Experts of a small language model: 12 layers, a sigmoid router.
Below are experts of layer 5 (counted from 0) of a mixture-of-experts language model. Rows are named router (the router's row for the expert) and show model dimensions 64-127. Each number is 200 + 20 x the weight over its row's rms, rounded and kept within 0 to 999.
After each expert's rows: a language model's description of what the expert responds to. This comes from a sample of Wikipedia text that the model never trained on.

# expert 13
router,175,191,172,155,180,186,198,201,192,220,187,195,242,190,221,200,165,222,207,211,186,229,166,154,218,183,204,209,211,154,226,152,201,200,191,191,226,195,217,185,208,226,170,192,200,207,191,239,216,220,200,219,191,200,216,217,204,200,179,190,186,186,211,184
What it handles: Sentence-final periods, especially after numbers, years or place names, plus period-newline paragraph breaks and == section heading markers.

# expert 27
router,201,214,167,192,216,198,159,202,195,174,149,188,216,201,194,181,173,172,193,202,205,194,185,190,212,182,198,207,186,157,210,197,216,207,193,203,206,229,189,182,195,205,218,209,234,200,179,251,212,194,179,208,181,218,189,233,179,168,202,192,172,190,215,217
What it handles: Nouns for population, housing, land, and measurement in demographic or geographic text, such as census, home, km, ft, village, community.

# expert 19
router,194,215,210,211,193,249,204,200,217,200,164,202,200,200,211,204,171,215,191,188,184,178,226,208,222,229,243,233,146,186,217,156,215,186,183,192,216,229,177,191,220,235,191,212,207,211,196,188,228,214,176,197,215,206,188,187,190,193,202,202,202,202,224,178
What it handles: Accented vowels and vowel pieces inside foreign names, mostly Spanish, French, and Central European, such as Pérez, Pokémon, Béarnais, Route.

# expert 24
router,217,199,188,192,196,193,190,211,210,210,203,179,178,206,198,181,206,182,201,247,253,206,209,192,211,192,220,211,209,189,209,179,195,204,153,185,200,210,186,204,184,200,183,216,199,194,194,226,230,246,180,184,192,208,186,204,191,199,186,212,207,197,206,214
What it handles: Verb endings and past participles like caus-ed, g-ives, m-ake, gener-ate, fit-ted, plus used, made, built, due, often followed by to or by.

# expert 46
router,160,210,171,201,187,201,200,202,193,187,158,189,184,185,206,174,193,184,223,204,240,178,222,218,197,222,209,186,211,185,256,192,189,184,175,210,222,198,206,206,198,221,189,193,166,207,225,219,201,215,205,208,181,210,208,207,198,242,207,220,192,223,227,219
What it handles: Line breaks, especially ending table rows and lists, plus spelled-out small numbers like two, three, four.

# expert 16
router,200,209,213,176,201,236,187,185,199,213,144,188,215,156,205,195,202,219,195,188,180,213,162,189,202,205,217,232,208,188,202,167,180,196,192,226,238,170,201,167,225,226,212,175,216,254,187,223,189,190,197,193,190,228,193,218,188,217,210,241,183,209,196,202
What it handles: Hyphens in compounds (Oscar-winning, 25-year-old), opening parentheses and quotes, en dashes in ranges, and the prefixes un- and dis-.

# expert 28
router,185,167,218,216,206,212,202,214,171,219,212,183,196,195,204,195,190,227,227,225,195,206,202,182,178,190,209,192,187,213,202,202,220,218,185,192,208,198,187,177,195,192,196,209,199,179,210,232,212,202,208,188,194,199,174,203,160,209,173,235,203,216,212,230
What it handles: First letters or pieces in infobox and list fields (CAS Number, Molar mass, Class: Insecta), ordinal suffixes st, nd, rd, th, and odd bytes.

# expert 12
router,190,175,190,189,203,230,218,223,217,240,188,164,240,188,222,163,164,193,215,184,187,197,206,177,225,207,234,212,194,170,206,194,170,204,197,194,224,206,204,182,199,242,182,188,184,193,182,248,230,188,188,184,198,192,188,184,195,188,207,185,206,194,214,207
What it handles: Pipe characters between cells of markdown tables of numbers, sports results and race standings, plus semicolons in inline lists.

# expert 43
router,169,220,204,225,182,230,191,181,176,240,169,185,231,163,173,156,210,208,197,187,206,223,189,220,193,190,239,194,208,161,209,213,203,208,175,203,225,205,214,229,178,215,180,201,215,223,205,220,198,184,209,196,195,196,216,205,166,207,214,205,196,199,188,202
What it handles: Opening pieces of verbs and nouns, often after to, the, or a, such as att, inv, resp, def, plus off in got off.

# expert 10
router,199,180,188,206,212,213,215,200,206,193,185,194,209,200,146,187,222,202,192,217,243,242,171,185,206,193,224,232,184,157,206,204,172,208,194,196,183,191,233,203,209,221,210,205,209,202,207,225,205,207,188,212,200,221,202,209,190,218,184,230,206,213,204,192
What it handles: A lone capital or lowercase letter S, N, V, R starting a word, especially names, e.g. Las V-egas, O'N-eal, s-olvers.

# expert 45
router,192,194,204,222,201,220,218,215,196,204,174,179,185,188,218,205,189,215,253,209,216,222,165,201,242,210,218,187,161,197,205,173,232,193,195,203,248,212,217,209,191,230,227,244,193,205,206,211,222,165,175,209,200,221,202,191,193,201,205,212,177,211,179,196
What it handles: The word of in titles like National Register of or Bachelor of, plus by, and adjective endings such as ial, ian, eneral.

# expert 42
router,196,211,207,180,206,217,205,203,208,195,179,199,214,219,187,184,141,215,194,213,188,204,213,179,196,209,185,203,145,164,184,193,204,214,188,186,245,206,190,187,183,214,184,229,173,211,192,231,236,207,222,191,203,198,198,228,178,210,195,241,220,183,165,177
What it handles: Commas, including ones fused with closing brackets or quotes, in prose, place pairs like Tokyo, Japan, and after dates.

# expert 9
router,204,172,167,209,189,254,180,193,192,184,181,186,214,198,179,185,177,198,156,240,224,204,188,206,201,227,216,229,179,181,240,209,199,219,209,236,204,177,205,173,176,201,186,194,206,223,198,199,190,192,200,181,174,212,216,205,190,185,196,238,197,200,220,214
What it handles: Determiners and possessive pronouns after prepositions or sentence starts, such as the, its, their, his, often in "because of its".

# expert 17
router,192,183,181,198,210,202,216,206,170,198,216,196,214,193,212,206,202,218,190,217,212,245,181,218,231,215,226,188,172,188,188,168,209,202,180,215,223,199,213,172,205,185,189,218,214,198,201,215,250,195,156,197,191,218,169,215,187,176,209,194,207,220,225,184
What it handles: Final pieces completing words, names and acronyms, such as ation, ission, adio in GoodRadio, T in SBT.

# expert 26
router,180,195,185,196,164,217,185,197,191,246,172,170,205,187,178,174,226,200,205,233,200,205,197,182,247,217,205,211,181,179,222,175,188,227,177,179,228,187,224,186,172,213,167,217,206,213,170,219,186,210,204,201,203,231,190,206,162,181,221,211,155,198,200,196
What it handles: Second pieces completing ordinary English words after short starts like w, sh, sl, e.g. w-ary, sh-are, claim-ed, beh-alf.

# expert 25
router,197,169,165,230,223,213,180,195,212,190,167,191,209,202,192,191,176,196,208,202,207,209,193,165,207,209,173,178,187,153,198,175,183,176,163,194,233,206,231,200,211,227,153,204,192,222,182,204,210,178,190,179,188,211,202,182,198,231,192,203,217,188,215,186
What it handles: Colons after infobox field labels like Motto or Height, and joining words such as and, semicolons, dashes, slashes.

# expert 6
router,194,180,196,192,194,220,222,181,212,193,177,201,214,207,189,177,210,213,217,221,216,206,192,209,225,196,211,231,127,195,218,157,223,183,178,202,222,207,203,207,166,208,186,232,207,238,182,221,167,187,202,185,201,205,185,209,196,234,194,185,220,228,209,174
What it handles: Single digits and small numbers after dashes or spaces in sports scores, date ranges, seasons and table cells, e.g. 2–2, 2010–11.

# expert 29
router,185,185,188,161,188,213,185,225,169,234,184,146,233,188,210,210,165,194,215,183,205,216,190,202,228,209,211,202,190,212,215,183,203,170,216,198,210,215,202,185,198,210,216,198,212,191,180,233,237,222,192,196,181,194,181,215,226,212,225,256,177,226,187,198
What it handles: Inner pieces of Slavic, Hungarian and other European surnames and places, such as k in Girašeková, is in Vojislav, ov.

# expert 35
router,205,177,166,183,215,239,187,203,162,203,176,179,226,207,187,204,182,198,177,178,206,221,207,218,206,216,202,210,138,182,195,193,192,182,187,188,240,203,192,169,193,186,184,211,217,195,205,192,211,212,181,188,170,191,160,237,188,223,208,184,171,236,224,204
What it handles: Category nouns for works and organizations, often after a descriptive adjective, such as film, album, song, series, band, team, season.

# expert 44
router,177,208,186,205,183,206,179,197,179,191,178,222,178,175,213,162,179,167,206,216,186,214,215,191,210,213,197,220,201,177,219,162,213,172,179,217,217,190,201,168,219,255,204,225,178,228,200,213,210,185,202,206,166,206,196,195,191,211,180,206,216,189,210,218
What it handles: Indefinite and definite articles a, an, the after in, is, as, was, plus up, out, over, so, any (came in a distant third).

# expert 21
router,163,205,197,206,215,217,202,201,205,207,182,182,226,210,203,192,188,212,211,233,208,214,195,198,233,205,202,183,243,170,196,197,183,203,191,221,248,219,202,219,188,237,166,186,221,164,162,207,232,196,219,188,180,191,191,220,201,186,175,219,183,233,192,201
What it handles: Pipe characters opening table rows and cells, and dashes starting list lines in tables, filmographies and bibliographies.

# expert 39
router,195,187,175,211,199,205,205,195,210,216,188,198,212,204,204,184,219,164,173,198,203,207,175,219,201,217,212,232,150,156,215,156,179,196,204,212,224,228,195,197,188,227,212,239,194,217,204,179,217,191,203,183,236,223,195,186,138,232,186,202,207,202,184,201
What it handles: Middle or ending fragments of proper names and places, such as Sk-yl-ine, U.S., Calg-ary, Langk-aw-i.

# expert 4
router,162,166,169,207,180,193,183,205,211,209,171,174,219,182,208,198,211,177,176,216,204,188,185,206,196,221,213,184,153,188,252,162,228,198,184,180,232,211,214,162,177,212,167,203,213,182,180,238,214,186,216,198,174,188,203,183,223,197,186,237,173,223,233,189
What it handles: Ends of place and nationality names (Soviet Un-ion, Bulgar-ia, Ire-land, Japan, England), plus closing parentheses and quotes, often in tables.

# expert 41
router,174,208,163,205,198,195,230,220,185,219,165,194,220,187,207,154,190,207,200,212,197,208,207,194,179,182,195,195,139,190,201,191,186,202,210,177,206,209,190,184,178,218,190,206,200,196,200,242,217,199,179,182,192,192,220,223,205,201,191,185,190,238,173,208
What it handles: Middle pieces of longer words after a first syllable, such as id in Corridors, Accidents, m in Carmen, andid in candidate.

# expert 34
router,231,200,213,200,199,231,193,186,197,239,185,145,207,184,187,224,229,196,180,184,178,201,191,203,219,189,189,205,196,189,206,173,201,214,162,214,222,194,225,201,199,219,153,227,201,201,173,210,222,198,231,165,203,215,184,214,200,215,208,224,175,201,217,215
What it handles: Middle pieces of proper names after an initial capital piece, e.g. M-el-endez, M-iss-ouri, N-el-son, K-ir-pan.

# expert 2
router,202,197,177,199,187,193,180,202,169,210,179,191,197,167,225,202,211,216,197,186,188,196,147,197,223,195,225,178,182,217,201,140,198,212,171,222,219,209,213,171,189,229,149,207,208,175,200,201,204,227,208,198,201,224,182,192,184,198,216,202,178,198,214,215
What it handles: Given names and the final pieces of personal surnames and place names, such as John, William, Har-old, Prest-on, femin-ist.

# expert 1
router,196,170,192,215,194,214,202,210,169,198,212,184,188,190,215,154,154,198,204,225,190,223,178,168,209,211,233,203,209,199,227,194,169,226,183,210,215,227,189,179,187,213,190,197,216,183,203,258,224,191,185,169,219,194,181,214,197,245,181,179,211,206,203,200
What it handles: Opening consonant fragments of common lowercase words after articles or adjectives, such as c in cues, pl in platform, st in stipulated.

# expert 32
router,190,205,171,180,177,208,185,196,173,193,183,200,202,202,201,170,172,189,210,251,245,190,202,160,202,228,192,211,201,174,249,196,207,214,188,224,207,202,216,182,174,209,208,175,192,230,220,226,187,205,186,176,168,218,186,200,183,208,181,235,201,199,173,210
What it handles: Subject pronouns he, she, it, they opening a clause after a period, comma or time phrase, plus word starts like re, pre, pro.

# expert 23
router,214,213,173,200,228,246,216,209,202,219,182,185,214,193,230,172,183,210,233,173,183,221,181,186,198,229,175,185,211,183,198,183,199,187,145,217,221,211,186,183,198,193,213,208,210,192,187,200,199,176,163,206,223,211,179,198,207,191,206,193,197,198,200,222
What it handles: Word-final pieces like ent, g, est, ed inside names and words, such as Cov-ent-ry, Glas-g-ow, n-ext, Parliam-ent.

# expert 22
router,195,165,230,162,207,197,219,203,212,215,140,184,203,207,185,173,176,239,184,191,198,222,181,193,247,208,169,198,190,219,194,201,199,162,211,215,192,199,239,179,184,205,205,233,183,226,230,241,213,170,185,210,208,197,173,197,177,204,194,210,186,216,213,216
What it handles: Word-internal pieces with c, such as ac, uc, ec, inc, mostly in Spanish, Catalan and other Romance names like Ca-uc-a, Domèn-ec.

# expert 11
router,196,181,204,219,203,225,227,168,208,186,193,189,186,187,183,201,173,232,212,252,233,195,184,188,205,207,218,194,161,176,218,165,214,213,190,191,210,219,205,209,166,191,183,228,210,199,219,209,198,176,180,171,203,199,172,206,184,220,197,197,209,203,206,178
What it handles: Single capital letters beginning acronyms, usually right after an opening parenthesis, and first letters of proper names, such as (C)FPB, Billboard, FM.

# expert 15
router,184,188,177,214,212,242,214,214,185,209,169,202,201,210,215,201,214,206,169,230,211,211,159,172,212,225,218,197,193,214,204,172,214,193,170,203,207,188,218,201,215,214,198,189,218,203,222,215,196,165,214,170,165,216,199,247,201,208,214,217,190,198,178,179
What it handles: The bare space token standing before a number, typically a year or day after a month name, such as November 2012, June 2019.

# expert 38
router,198,190,195,188,196,221,202,213,207,216,184,204,215,228,191,182,219,189,214,243,195,199,197,203,208,215,230,193,174,198,246,162,214,193,181,178,259,191,222,203,191,185,186,225,235,164,217,255,222,199,229,179,179,197,191,200,193,186,202,216,187,181,229,212
What it handles: Closing suffix pieces of abstract nouns and other words, such as -ence, -ity, -age, -ue, e.g. ess-ence, marri-age.

# expert 14
router,179,187,174,210,180,245,204,213,168,200,174,186,221,199,181,188,198,209,191,188,208,179,191,164,193,186,215,206,174,192,246,192,187,187,174,213,220,213,194,153,189,219,206,209,184,182,175,228,211,149,187,175,218,184,161,186,202,189,177,204,190,199,210,210
What it handles: First pieces of capitalized proper nouns, mostly countries, cities and regions after of/in, e.g. Pol-and, Sw-itzerland, B-elfast, New York.

# expert 30
router,194,201,198,187,208,201,208,209,153,218,196,180,200,165,182,162,162,161,230,209,226,208,207,205,213,204,220,197,173,182,207,170,207,179,183,171,208,235,217,189,208,216,205,193,184,212,178,244,212,234,200,209,183,207,218,204,176,194,207,182,180,177,198,199
What it handles: Two-digit and other numbers in table cells of sports results, vote counts and census statistics, e.g. 46, +43, 65.

# expert 36
router,191,180,196,207,208,234,222,233,185,187,170,160,217,198,199,183,175,185,233,172,196,212,171,203,207,185,214,191,205,184,197,193,195,172,192,188,211,209,235,182,216,223,207,188,183,200,198,237,230,215,184,200,191,205,190,205,201,208,214,167,196,198,220,198
What it handles: Single capital letters starting a name or word inside sports tables and lists (Date, Doncaster, Games, field goal, wild card).

# expert 33
router,182,170,214,190,200,256,194,227,168,233,168,173,188,210,196,197,198,173,200,221,212,209,206,182,217,196,198,198,156,202,179,222,227,215,206,211,236,201,199,194,189,204,194,187,191,170,197,209,213,181,201,207,188,194,183,193,203,226,159,224,179,215,203,220
What it handles: Coordinate symbols like degree, minute and N marks, and infobox labels such as Length, Coordinates, Catchment area, Born.

# expert 18
router,192,170,200,190,244,251,235,210,204,218,161,160,212,197,183,160,166,198,188,202,210,211,158,173,204,208,204,203,198,202,261,168,195,183,175,197,184,250,203,191,212,222,206,183,175,204,183,188,215,185,200,186,177,210,210,218,187,211,185,214,176,200,200,175
What it handles: The 19 or 20 starting a year in dates and birth info, plus spaces before ages and Cyrillic byte pieces.

# expert 0
router,198,184,211,191,194,223,202,206,197,193,184,179,243,217,241,174,136,192,170,218,191,208,171,182,226,239,237,208,225,175,223,193,199,223,183,206,222,229,184,200,208,231,181,213,174,212,218,197,203,219,179,192,168,208,205,204,198,216,185,185,216,187,174,187
What it handles: Prepositions after a verb or noun, mostly in, for, on, at, from, during, through, as in sold in an attempt, embarked for.